Weights of a small mixture-of-experts language model, trained from scratch on English Wikipedia: 36.6M parameters, a sigmoid router.
Below are experts of layer 3 (counted from 0) of a mixture-of-experts language model. Rows are named up (a neuron's input weights, with its number) and show model dimensions 128-159. Each number is 128 + 32 x the weight over its row's rms, rounded and kept within 0 to 255. Numbers have three digits each.
Before each expert's rows: a language model's description of what the expert responds to; "comes after" lists some tokens at least twice as common just before its tokens as in all text. This comes from a sample of Wikipedia text that the model never trained on. Tokens count by the router's weight.

# expert 36
It responds to: Line breaks and fields in infoboxes (Born, Height, Kingdom, Coordinates), plus birth-year digits and coordinate degree and minute marks.
comes after: "\n", "1", "′", "°", ")", " ft "
up0:084154113127163131105117143112157140087205123156171106148115148145160127129173115073133145106110
up1:125056159144122143150130164171107109149082143116111054081109090137164082138061133124085113130169
up2:108106144156152128091126073098101076117133131122141121163073117147119107112154147183125166155124
up3:083111101165167128135101152152153143098187154120139099124129147149094183072157159157118143116111
up4:094121170163111119125104146093069154152185099198110112118167077112108071120125147117105113201166
up5:107087152124068125077122129133128127143114104076223074153123148099127164122132150186115140125138
up6:125099106122094094069102156091095085165132119118138105121118151124091105098127112155073135140143
up7:083118121102125091110119202096135108141111183056128121195107155099078159101109146105099061104134
up8:079116149171110183161201093131130093128123121119161125145075194071135110109126106162101171141112
up9:127135108155111144080124159092028128093134179089098108108139124153139128133109151151089110110210
up10:130115136157073147128109082072091152159129175135155124136034102164079050139079155139138104119129
up11:125059140129128084173154169155116134057179153212063149145173093081142160094097142112099123114197
up12:095133146115139104113144108119121121100159190074118114207085172144136185150139110175095129131162
up13:165136116109140149090139140124060109101176058107128137141182110186120148205098137160169098137116
up14:131095099174177114128061119147139125093148081194086089074124098115124169056131100085121087100139
up15:151101081123112133068105196159061180165107109066149122093146188192144088141170106108068154115137
up16:147082201107157124131108104082107115128121097128132112152077128116123171103122132115082074113116
up17:057086091093188118154123120119089113107115156158099112143158134114136093110160149128058112095095
up18:113131127102102070099163116121093124096188137152140099124082190123153148144135144133092158152139
up19:145097128171141133170131090084117165123111123140094118088159118072216127151131071061074124121168
up20:119129076133116121155097139132117113123109118124146084143116146152107100175089152085127143083108
up21:110117172192102105125138123171115144125103092161138154094152152131066172127131119121107114098096
up22:091146213158174092134096148133085125144123111103163122149128020140141132162070111104076106146181
up23:111085169186131087166083116112085127158075169155124183121088180065134146137158119157104136116180
up24:098147119136150110137096150198129081106146065079127132146149154186140119135124167094159066150107
up25:101175165149122143092141111174123149145087136068201164144090122120049146151144126108095131100140
up26:147089125175128164152125116148043198110067118116089154193210131155098157099099098128124144084161
up27:099105152056127124116133167160100141137118083158096098122103163138170120146118131147152155180092
up28:105166091074132159109156071110119137139088113111097103119168205136127114117097167143148128140096
up29:135112121184126110130128087117096136172079118106180128141119122139125153116142181143160108138137
up30:118131160127169146124068139099112123165060096071132135193100137093175131120086106141086109127032
up31:054090120185147068106111118141126127114112037113120128104160132073070198135126114120133092119123
up32:142137113135117026054118123154105115195057111110123090132133179117139077177092129157129132131151
up33:117130125099147123109112137118100135172083109151150114073198171165120121137191182129095091170145
up34:097120141106085106120120112118110118153148124151121143096200162106173120142104112108137163114119
up35:139089070145118103175124129111180069135137152123165178175095126132121223121118120153122150129140
up36:075139141118109153116169143139114129090133070192170062136161137128119140130135100107173176172122

# expert 3
It responds to: Line-initial dashes, field names and colons in infobox-style lists and table cells, such as "- Height:", "- Starring", "| Labour".
comes after: "\n", "-", ": ", "- •", "- ", "|  |"
up0:062142136147100160109160093191118114076146161171134138159106139061145059165139082110073176085121
up1:105137108162158139107080048113110099144143131124119135101135148113157155111082114140144103129161
up2:122064083155134129150093085168135077142142162171100046027117077088133161119194178161162126109145
up3:125105154118109162182120139157151094144093133110092139142151170095153136116140110096121110172154
up4:107142113096130126136141050161085099110161104129079098093123173134121069078119066069097150155081
up5:097128175138155143125126112124115114078226085101086151136138190074105087098105119117101163116205
up6:095127123149119142149124115097059176079135143146179089094116093122124138139145152105170147169133
up7:074128111142116110144091084207071158137058076122108101093183147122171100095090130096099133128102
up8:161072122129107112093143120143142158111163099144091119096137115059148128141130132101114125183113
up9:096129087139165106106112137119068131106109163079135184124107107139140101108116116134151121130083
up10:140116115134118151165152110212090137186102176132114125086121098113098158118137102100120106128102
up11:143132170178081162163141118134099172060169132139151108063101219112140140113098093126113139146125
up12:100124134134128101147126139177107126107143156135133119156105148111127162093150121187107113086136
up13:135138114105112143124141136145085106103123133173104147090128115169116142135123118142158146088151
up14:119108107161096147100132127144096091131125107141124077153112079157119112162122060147105173189084
up15:151129153096055097147134111133163099084133117152169051130126111144111114136148039135127139139092
up16:144127128119172124112069089143108131103084155100111073126119161070091120109165224141125097180157
up17:104145143110108139136136143127179124102094098098137118132160197144117147170120113120078161119071
up18:081104194156058164149114134109132155060089148111122087073087126045116150172135158151176130119132
up19:096098145168164181117140114121127162130120168126139173089140189130111127157101106147088089157170
up20:129092083139113150175163059115129115134113113069097165184114172080117163155113086198133076131140
up21:104157074102113156093125138045114122084114089149087122099103160068134177127128123117117112114180
up22:144128114140111128163133133142077102153129200127159159139149126152112060121159108152110150130091
up23:132093142130114108140168124145087095100074151120075117151107190083118115085101146167132159147173
up24:139134134143159117084116110132082162173176102135118113098156108122180194135049164051174115115124
up25:075166083115131111145130118211094085136105078075164158124112130165095146181133118144152147121090
up26:104124123141132154138145105109046093091193115119065172115049157146145132138119207134121136134087
up27:140171090116139142091137120147115132115131093088138163100136158145062140138122161096099082142100
up28:124066096157068093099053156129128132114155160175121149086133111079087039139161113082115085138089
up29:130118151139146115091159141120127100126113132142133094146077146153144138130166167161127136124137
up30:074110119075127079103113124199117143085138105117122146112116107093172116143128186134076131160133
up31:146159114109175141111134055154131146068164148170106126149165092068137160167097107076118164105039
up32:124175152149096178132146106119135101095142157130132148147142123171168091127133117134090141117101
up33:100123205082118174148160131154088096146141088065121083112126055142146087116099116165153159111137
up34:104135063136127154099141086099080140068100147122127080114130217106138111153079168069048106155179
up35:053106119086149109116101064129102118114176188146059196073120132141129102072102154143152098119142
up36:063151073096089140136124107140159119111142155156175145144092052167115204100133127131120184139133

# expert 37
It responds to: Punctuation in numbers and scores (decimal points, colons, dashes, table +/− values), and short word-starting pieces like s, cl, st.
comes after: "0", "3", " s", "4", "1", " S"
up0:188139129123151104105134137144136089097103149137120159145124123112123119162153115121141122093095
up1:169120128166128155134150158109137110149113053109103162110140121130120146055130117068036119132151
up2:129098127186175125125101114108136134099070108115152105161079119174145088136143083152141123135158
up3:173130127135098125076128087123133120166174137119111150141123140127100078136068136111093147118184
up4:116106138114146159171048133131094100110159101123139125126109097078097139093127111116138114182165
up5:184110060109193078130147127119064135107138128146154092129139128142136083191166139170123097126166
up6:161073150112109137130158130108100187100094109139167080137176099155178153130121054092114135155119
up7:140138095143093098150111158144115101119158070185127099131142110148148124168126108185106099209138
up8:108137144100167047145180083107105119092176109126156113104098080134137114122156100147152163117173
up9:139089166111151093113101091149126186047119121139072148118146114120160081093152148125081076159173
up10:134141104148141164052125128116122119116148110091144179144162161157127092134080126110109159106128
up11:096119079188144172123127146121139080112118067153156121169115132111157142146124077122142066141147
up12:174187117123148137153111157123089114057109152172150161113114106090080126170138115098114096163164
up13:094091172176143114112110242143125179133084127137160144152127107084147087119122111122157157147150
up14:134147102136170163153053098155105117143112083166195159166154065078105168078131128156091179095093
up15:133135087146091154121190176161080151137158096121163133081147136102145056156149150128100111133144
up16:112171208178139166147163129129117126145132106139139112104150081100113121161090150123099216118157
up17:125113131116192161138166100184053144104140137066146164069103142143140153072145104155125110201105
up18:110145080152184166099182148107096129097118115126189113161152194118176127168133145117090121139160
up19:112119192146147122158125115154134121154113090151113109166170068125157087061095152131153080150095
up20:177184101124083092106118096141065176132149151139173152121146144145098209114131146122132134145143
up21:104073132114143124165159143126096108186178124118122115142152174128139114114121126122156143138146
up22:128076066142113155155093133136149100113138132117126112123172118146088181130142153172137162115105
up23:155148146108128109119071133145133121117123122092125133100089111136143057138139095065099124149139
up24:170167108141120141119143139119100089115159114137141093100124161101143110194147160099211071229121
up25:145173171143115137098190150163106119081090077129163131120114123175122138119112112165106070170217
up26:130180124167127130099132158064101122123190092108111131100072111139165170164115164110141131159100
up27:049115119126115134123132122136109144132127141103146172133106082111197060071183103117165178103132
up28:098170097138170136054110142105102099147093147138144148077122179039102101090130140117111061076144
up29:140109138109154205114167156085122131146015076135111191128161141102205196136119130149153129188146
up30:095093154152115104179132164143127136151090158119113130130171124082191128159125118157114118109173
up31:143157120145124115154159137118133095115147175144104097098118142114133086113106067111178172107114
up32:092100173117141124157130139148119057089150058098097097124130169113121169129103081113139070119113
up33:120111123181153159202151157158117162092109116131124078136129129146128072168159083161132147141192
up34:098111126155092157196116153138123086107127152082153114144131083132143105118111110094104092115168
up35:143130137158145126121103110175085117084158103148174143109105132085126116104124088143166149142190
up36:132141110141122069054113151151096080091128109137132108171133124171098135085135097142098119107191

# expert 0
It responds to: Spaces, pipes, commas, colons and prepositions like in or from that come right before a digit, in tables, dates and scores, as in "Fall 2021".
comes after: "\n", ", ", "| ", " in ", " ", "0"
up0:195157192144161124130086107120072171115131095118111143157170136117072037175145099071131192115150
up1:171181119084131147114164100140103132171134120128149169127114144114106119105125176146124103154058
up2:133162162158130088095127123101128107142113106150130109156141110151126077113087137190132255135145
up3:113077120133069142139153101113160131061164185138125140140151072116155117100133132128162145144106
up4:094135112140144119162154146080113115099129136131085107193062172172132183130196146164123093107127
up5:119139179125086150200127101075147097171094161070098138136079119163122139136113116107173139140121
up6:130117160106042114132073107110150136121098157150146202129130088124154181102071185139162188127080
up7:161027122104120156104094151142129119134110119131058135197132149109061172172098137149148116084146
up8:070105146158157066126078097150122112072090101210131108158165134160140154139191126156062048149127
up9:145152140132207147126097080136083146142103140123097123168150173125119116078133132126159061092145
up10:116128118146094114112106176183080168074080115147111126130117103144076124075170139170147143180173
up11:123133154098096098144101124161136172137139087160213067187120113122108089072149111094116118179163
up12:042086122131153106138122077171095156133108102096073088164108171130120116123145091118128124199127
up13:129126152142140063128077115166083201101177105122068182109107119135118105112132156170089133097099
up14:109153134106125121097120147122126143156160132152100121129117086099103162088138134185104171113130
up15:125124158113099123094095108106136139055149081133181156118139154125137168210114083130100138150121
up16:130134168150089141114121140131170131158174160110110154175168112151151115139135127095107095101219
up17:108180187122171118121153140093085122171114157198097148146119102143150132116124099066137049137089
up18:147067118129126177133155132141139095093092104149115091131131126079119119170156145144120157136118
up19:156091160129090139137103114153099122111181133205192122161059101105101184123103108096000197152165
up20:134111123120110216147042143093113075127137078252120130132114165125089159143115110119123193107140
up21:158123097134154142110162079123117136032111130088146148129158157186114119177149077137156092174149
up22:129113153147115092101119071120097125130160089128115177133095137135171194142116135100110129136157
up23:117068172141185131059142170129149128170139146116133133145106125119160132079137133123162135172148
up24:167066166118102048103208136071102136146134164150179114112108132143090127105148095088163118121111
up25:090100190070112075142147078141124126101094111138084129147099188208135152187166083123143167114132
up26:092137191080153112106090102160116124155122168086130113163143146173122092113152154134191106101102
up27:131090132163147152093134150138160117154105095180094122144127129133161137115159161154125131118161
up28:136122135126087114111063220122084132123160136108167111169069124104114170151106105131090069126113
up29:146136173055128059148080120114199124146142136142093128091124065116133124112144062083089118157140
up30:123195146113100104111095130114137162063143161144159125093134109166148152132122090159068086034050
up31:119162121108106126145044097164076155121103152067137136129145122148112090133119101165148122121133
up32:118121167123150102121078119179051140126131159150093145118088180126127113155135111112134121159000
up33:111139177143103088146106120166035140115183147073130121112070110175106146102117103129122197097184
up34:130078167166128147131121096121179118161128144114159113098139155119145143094182105137123102098169
up35:111116179104111159187109154145116178143213097135141161154163110135142150163162134107140099092115
up36:109118122170187140070151086130054134143126151121173103100144172153184144136169131168174178129255

# expert 11
It responds to: Digit chunks in numbers, mostly in tables, percentages, populations, years and times, such as 439, 529, 17.4%.
comes after: ".", " | ", ",", " ", "–", "1"
up0:111090124112135114145073129093108132106086091109138119112099130123121106038205171077146082131165
up1:080123132193127149126089168173135093142172092134124096153115142087079153123170161158106065093145
up2:118121129155076120152101172080163161104122145121129043144119156172099130091157132196144182121163
up3:087089067099123102085139131146165144106173185165192130125137178139170104150138149143120156202120
up4:098064151097133130138127150123122132186088170106130088135098096147052155099192116160104064121132
up5:137121135133122154146136124103117151167179108088111155127077122119100109102170163143123131064144
up6:153141106149153076125124121133156163114154072107197116134141091083117112129177079124195141192161
up7:122113146121089152107078131101102129124105122142142099150155132122095170101120164144199094180191
up8:089113167199055154170142119129107099134157181111170142180139152118152146133095123184090113098181
up9:191113199167148125059133097131137167206108115097094108133120083122132160137118107078077079120109
up10:069122156098122118141104150219117133078114145130141062127144097161144174122208176136128125124071
up11:097160121161151164113168162105131089166128083115138102231121111123082079174120088209142087137052
up12:130085187160101140133170150110043095093144142076078134215123111175108072183142121104122125094158
up13:141165118105112124209140147166135114138111139110123132141165141103133112112129149077116080067143
up14:045130165130116114125060066127049125147148126159114040106139133139100133151158182118099127079121
up15:156135065175147154134108100130111140202092092091085148096144114174131059131154136137086115116126
up16:151175087121177174118120126167104129141141117105137141135112135131089171134140071131171064161172
up17:071170110141097133111123136112150140187180131106057060086098186115111084166105159145148151180087
up18:088122133135140123123152134131096137152114096049087152090085197152127166126114099188177158134087
up19:157118166080130116135117124169166121156105103182124148142112063133180110154123128109146166139114
up20:125133112150196135150120119156105142097128105159110189121111147138131064205184191100176126090094
up21:139134105137113131103140156138134154085203088152134129195110086102107127133131107143192230107182
up22:142147120129116154103103155123100061126105116118129120099129121155146134111153151155138115133157
up23:103188199160167117109150120088112123121140148111117132085148126101138168137093149177146081103135
up24:141122100075127131103203162095098129137078146113118118122056105156148148141122092100127101112109
up25:172135150074162118140105110134146174115136137177097111144122145150200156049116160123182077061142
up26:216100165155113134117073062145158070143131120136155134145067219152120081140156156140149184129127
up27:126075102186080124124090152188127105095134138133088134094160112147087158155130118159090120132131
up28:103127130120145132123072130093079152080101122093098161129113114060153115093124137119117162109060
up29:107116146080162106119184126162092134121099204116195123126132154144134117127177101164106201140144
up30:066149122087147074156131117156143102126115157084113146134154181144125158063088163135109153140175
up31:110174104146169172155120140132093127126134163153135119090147166078170124155168106116107158160114
up32:068129177115092180089144092123139148150063142092145087160184109107180061095132100138150156104141
up33:110127128134132170164154156110104148185092122166085095150148179093134107128117145111107144126097
up34:111128123078120131141106177128139119130162061173112101141093152174096190117112107111102113090147
up35:085137159096111105087201099118075149141106142115143150139088159095110154123139140139119175109170
up36:137154189072081126124149182130151125095112114099128117160111079131076092081101124111102165127158

# expert 14
It responds to: Digits and number pieces in table cells for dates, scores, ranks and years, plus table header cells like Date, No., Win.
comes after: "| ", " | ", "–", "2", "\n", ", "
up0:102123136138130082192155129199073147163145188155088118150145118139142110115131141174187100144106
up1:130125146112119121159117165152104146090156086124116158171179088062158160132092043134131193154156
up2:110081123116163154135134098162059168124134128123144138108172156098146099104156133160117170106156
up3:170127148116141143168140136122069119033135133140099133137068092111094074098071136180092106079130
up4:082145084147150119097110186119156125092096123124082173128219149160112032169223133140171107162070
up5:125118165129136144135094167125111116104100137120120148177138100074152162117167129170111120131033
up6:083155146105137126149114143118113105136173089180102160140146188174146108090145116141133128141144
up7:119201176110125151148109091147053139155165126082140132153130143126161174147145102097060100169051
up8:112114120146165089126148091114092079177104118112187143147121169120094088139141148126151125184172
up9:070113093131073154144113109191072135166107134160129183155162098172117141146143068115107122124123
up10:122171069137115125137098142136109080110132129114115167110124130111114141103124111112169172051147
up11:155153126135101103171137124037088088155169109144130120134111162123144129134164132097138150106094
up12:067111101091157116169099118137108108105107112121132112173158110183162124101122121160099153061143
up13:102163152066142103134166145146069050160172149102138122037103139095166136122092091047146159106135
up14:072190132127165116127111115073102143059131129101120111125138139097174127100163126167190107093138
up15:126078132125167110133125126146159140106124098168178091108056104136126234108146187151097074142161
up16:118089156123170151074139182106087131193113054115168083172134145155156144100100114127129112133171
up17:146142101112145168098141097152095078109170109130145095094147123091125058138189154193108081156115
up18:105124082138141148174137154109106146162190076096075115183128112127116046112132145162182143164161
up19:066132136156133116131104095088144096116115142156166112145184122121091134118161175122099155125161
up20:126121132083146154121156057131064135203130132139032073107147141145111135128093106100135070179111
up21:091115146190130171182126146124134130159123069151119113106129091107170166146109147177090128129166
up22:095128117075075180057172165097083086115110167139157085132134114124201138137177105101114088146083
up23:098092091109123167130102112108140104166118158091058135084120090165142106156067151116104147097145
up24:132114168135103121110134151114116120145124108082135105178122155158057201151128141127105071173115
up25:135110099100062174125074103121144106154093138109109120084061122089149154152135142080089125170116
up26:120088143132081172120123149103076111146125145184108110135116120129177132075154126060159186109115
up27:148157088119118096160115148054139156153167133193146121076105177090133119159139127107077162113138
up28:161111177137167211161080163112140146093113133186050125135069157148077039090146166155147091113101
up29:149132157135142126157162148176117144119126152151156134079137064153061133121127130104042110140122
up30:110109154096140144139122111135173104173129126167101159116129165111172171164168090133107191054159
up31:177125183142145168167162025167097127208185151145172148167159134142199156114132113113149110123132
up32:128126145120105147148127104172094141182141166072154098136110083014117178135113078112131115129179
up33:158181148140139131108156086154144092093145101140123140132123147181117152164130130093149138155217
up34:114155117125161162128125116093129147162165080106095155096144133145089086107166125099117123157132
up35:090124138099165124152121140037164138146149160135183132069117162053106122147146128125139159153126
up36:097112107141132189164151125158135140159172119176128125105165138098180105167142154128164171195104

# expert 25
It responds to: Line breaks ending wiki-table rows and short syllable pieces opening foreign or unusual names, such as V-ip-ers, P-v-t, Od.
comes after: " |", " |  |", " V", " N", " H", " P"
up0:102208192069133134146138142169137122152091163173159078165125102140191128122124137153158142156082
up1:125180153088140114109089121092149103113164172134149097120155134155052127171153092171127088173126
up2:130122147104086146104101133156115166137102159136098083133115148121138166156170127110164142148114
up3:106160133144131149090119127132165096181159102101161131177234134107138072175117112113167078152130
up4:097158120089158103178112086151055181102147140166198094108111174166117159083095196107174095124175
up5:137134093147134122065128140066091120065113121121145097138133189157138100158124146134114110147149
up6:090141106130176175104153150095109112161133156123131155186142160140142154171143141114122113087050
up7:134120130082122150157060085119152127125111031107182128131117168149140116154124150087094118117148
up8:127103105117117127120179128162088083144146158143140102142179157161136103106102120135099179089113
up9:177169102110091077132129102096135078100173079137100080148155117159095137150128149144106140145125
up10:124095114199083156157154089127121184116157093090157104102106160129122104119063149123064089133160
up11:116151075143051126148138173123121155109108139159157127136044134113130120144196162143141130147141
up12:145139123135087115094124094094118123133122122142103139155182143115179110095132101126133152099150
up13:124112147126158088078160125114077107098190138149063137138115118095096092156058067132140087103110
up14:132189147191168062185144108120140128182178162105150086152107159099127111079085108142064110153105
up15:115149123153131120059119119057041166096081120112188117141171094122160078081208162101143113123082
up16:152099084101143095176082126123116118129102096138123099138117129160092055175104100135138145109070
up17:107148100171103132175152112117141132159116140115140096136137123094136151153154087194146135169112
up18:106094176123119110108164149126144065155150123153114126128105111136169072122172122127123125199145
up19:112069170151114152178120136152149057144112076126135105087158136145128086180124111095135141104109
up20:093079141156106072178157090178117099107098084117161038117137113127073188099160105122125223113127
up21:088123111184136162153117167157123074112089107172141156101119140094068135111068129089144092123107
up22:134160162091130120106153134142086118144152074104140112132101158126138126128129112132118144119163
up23:131070089117119161155128153182131105039178112122113072144161154139156137151155140143098073150125
up24:129091081091093160160103136127101116144148124093055178113171130123128157122137143166126104142124
up25:071109124114124120077154115104102135170153113148156108117061170125128149102134105137141104171134
up26:129190129123109197123068135130082149090103089101115155125085132018129144131124133201106091098145
up27:082102133110134134131085091183167089137129122100089154138086144105197125115123166140159102094165
up28:122060142109139162140096186135105149086184083098083143173088158069095130107178137133174183139085
up29:144111136112188158107108099127118136115135039138128151078088150127164143076161091198146144151138
up30:047166183099202103140175119137132094138140110172102157152159173123113121154161102137119126125128
up31:146105136124162096147102114129129134134150137131125106123124141119110125113118180127091151106105
up32:056136076127153068110123164127103153096132113113128128105165106099101169153144157124074080105115
up33:110118120120142133108187166139114109127084147192085071097143127119097150120168178105182035094133
up34:109094075105112134090143170097119125146118075115101109099183099069134055155077059150145142114137
up35:109105148082134124164140155115081166119156120165127124131102140121158071091123103148143121096127
up36:090182163126146141099055136135093154182166090087129111140167133059103119127135153160058140117158

# expert 23
It responds to: Sentence-ending periods, paragraph breaks, heading markers "==" and the first word after them, such as "In", "However".
comes after: ".", "==", "===", " ==", " ===", " ="
up0:120155156111165133138139147121122211158136141123106079122112117140143121115129106199166142131147
up1:110078099121164096146129134084118087129148136111127109066086142104096118158080146138119121112167
up2:165154125119186086155087145051121121177147165165107166082081135137084138076141142144160128109086
up3:130133099129066075143075182085141168085104089098122128149109175112113083145117144153137067115118
up4:147154085128196166123104130078131122081177124149091134166159180084115089183100142095106160122095
up5:146096159145126079159072098082214140130111142106106098128129096169120131146180146195138063097146
up6:145106099159152137124102204091092107152144097135113078058155088163158172141124141146213124119118
up7:087127189077142179098069129158082149121167137137125182139131140180076075119110123080017117104189
up8:097172100145111166159137143132181105168102140175114149120106089168109155175129153082105090174153
up9:087150094176037104108128093127128126121087168120159160162132081147099145115122125060096144098153
up10:114119161133207140120190075085131096094110134094133081154161115061109123158131106093093172202166
up11:198117129046219180114100140181087145147144103147129097109145107135084102116141100115126137130147
up12:085048125152097094167152097159123077143077110099121150112153127127121117131178128111117108083167
up13:113173158114132155168132178088090159158148152096124103107154134139087131126083091114116129168160
up14:071176145149160091103175108159115139131141104136144148100092127126105116143174080182131122144124
up15:121113107118118108157119118111119122121157137105085120166095163082163155123129162140157130147177
up16:108147126105117096175168180018087135142090219127115156153144065157138102126143141119155169133154
up17:105188125114149158094105117120052152123165128172107125111186055129147173131125109133142119103170
up18:147104169104122172140115088169141120109168122117122112122134099154134138114074137182113109153114
up19:207146127126169100119103117139099152086129135173166194168119148136111165123145110116132106158096
up20:132162097143149135126134121128121156125150161170109163144143129138141190127109115160167126125108
up21:101165089167149138106115176117113134113094124162154174149138111136098146094134198153128124136128
up22:177110119130108100179155140133150158153147098145143133125153143142139111122147161099158150133143
up23:101164153098144098124174101134108139160105140145129133109093143111165131062169148099102117093145
up24:168160056112117127174107112113127133057119137101095158153081134093110133103179116146169156114159
up25:175129179105133116193167116160086109131149106145102161158092205120100162143160154144128171195119
up26:088082159127106129098116114113137107135082112164171080101121161107120135175127153162099111146179
up27:169134122152135084139112119123115123102165154197112106138157131090111162126160132135152110144151
up28:125136076118177122245106102108141150161139105107133133119147140154116128197051099106161118125152
up29:117087116106148142098116071122110094137085127198120096090138102136121130109126129111124123120108
up30:115153167081115143101123100141180177198127150136130143072129083086169097143185131107069167124112
up31:156121132124116091126144120095160151154143150114139098117137130162165139141119131208052174174133
up32:103112092139118143151110182177149108116111105130137177203127103160131123175102217086108103109164
up33:159132165095126223089199139133126107092132101098081090087132154096155099097131183138113198136111
up34:180090109124137115115162118065139064126105189118188087120096118134121134148144151166135123085124
up35:133135146114150162146118045066095108177115120120147187113158132152099108145121105124108125043082
up36:109149170088095110169151088133096088131150137109135107131098115160124110158142193106020178125077

# expert 10
It responds to: Line breaks and == heading markers in Wikipedia section headers, especially See also sections followed by bulleted List of links.
comes after: "\n\n", "==", ")", "===", ".", " =="
up0:120130178122087184101134135108093102093103084122124139146162153065119105099180143143135141076122
up1:112099117139157076177089119134109130131165083067092155073152173077142149130167167166175142160131
up2:173138074163167075141197135157137112147110127125114106163113236181131124134173134155189083112090
up3:164165076140159120106162174170144093183171132151119168102164142061099116144163048127130088092147
up4:148115097128130146177095089093124104117154112225131122120135137156173132137175164144165101162146
up5:091127178103143135219099087103109034119077110123155069124133132103132113112181163087109148143146
up6:153075148133182155118132117140062138155121082129126101128142169206140129241127111134155128139180
up7:155182142141165098118140103163138063142134081102137146135102123189091154233196062073177119100131
up8:138103160163131132105134080161120066161149159125110151143113099176079148121133141144141122062092
up9:056083154109130106153150182138102180102113130104135151092169153065108161100048152098143134179142
up10:122156130115136109158127103133136151132119115094172130129127129154158043161172116127183119059118
up11:084208170110141199149044134151092136074140076074087134182140104146111084176134143127108128161108
up12:104107089203120102123184129130131090144150128091091150136121154094109116061162075134095169118109
up13:139141139135164149085076112151162130125114078107153077068205134066067150099095174122139124125124
up14:130100111108114069056115122123113118092088141124171162172170146118099147139158117147147104106105
up15:123134028090109148168087135135103132135109141159147161177143126190175077138135119143135157138139
up16:152060173075133087159171050101095120102119093091097070129122133087185085156123150091162119120151
up17:151131114102162105145071125133110149009089123159133159179097169114068157114118127124108139122154
up18:149134076095123169141137148150115111169145119119132095186154168104103120082151183124154148116150
up19:151186110117105095118109104118149114105139172122203150150132138124140113091123113155116124171120
up20:117136093115166065113060160046050075122127160151104088101121127090143112124154124095153154150100
up21:130094088135125160158147072126093114120167108153095098135150174131086121184186107104123079098130
up22:181104104128178125114119145110096121121142095147140150142119096148071116144126125139137111126104
up23:099133096138130147155123132135038085119145120160093147103117172116104118138157125163123063095144
up24:165132201164180127111159121159089144153060125072102132123092143073153170094139091144142139170143
up25:105109125147103150136190128116122145150135103094082122131076170115117093136090151082097116075159
up26:120137107169117085137143157141082059141143130108110148119172119099095127151150153124199128112149
up27:112111145108218059115134165141104166184141062091062123122102056139207142139139166069145134127157
up28:113102155162184064160147158161165128113122181142132163106108147074122101150107166115130126138061
up29:152190130129213117126109099153125139113125156177062148098122115098048120171141132165167127170214
up30:143152108159118130129112070113151161150115122102122117104150115127119150112103189156121150095157
up31:094143177102106071166155091107142154189125136122144187148116113112130115118119127118135169137151
up32:176154092142204127058090098122083116134101153124197112165104162086115123123110177084143084109135
up33:115241129082122127119158118127111124105078122133081165118160151150184122168191139115161137105182
up34:080115114116137135104109143103152105113122127098116145139160160140098096130150171169106200119165
up35:102121118172186098123100169162136124083064146123181099099162110200125124107073069095134110093074
up36:180103120105091085150168139186072103151118149131086082166088204119115062189132152121141168138104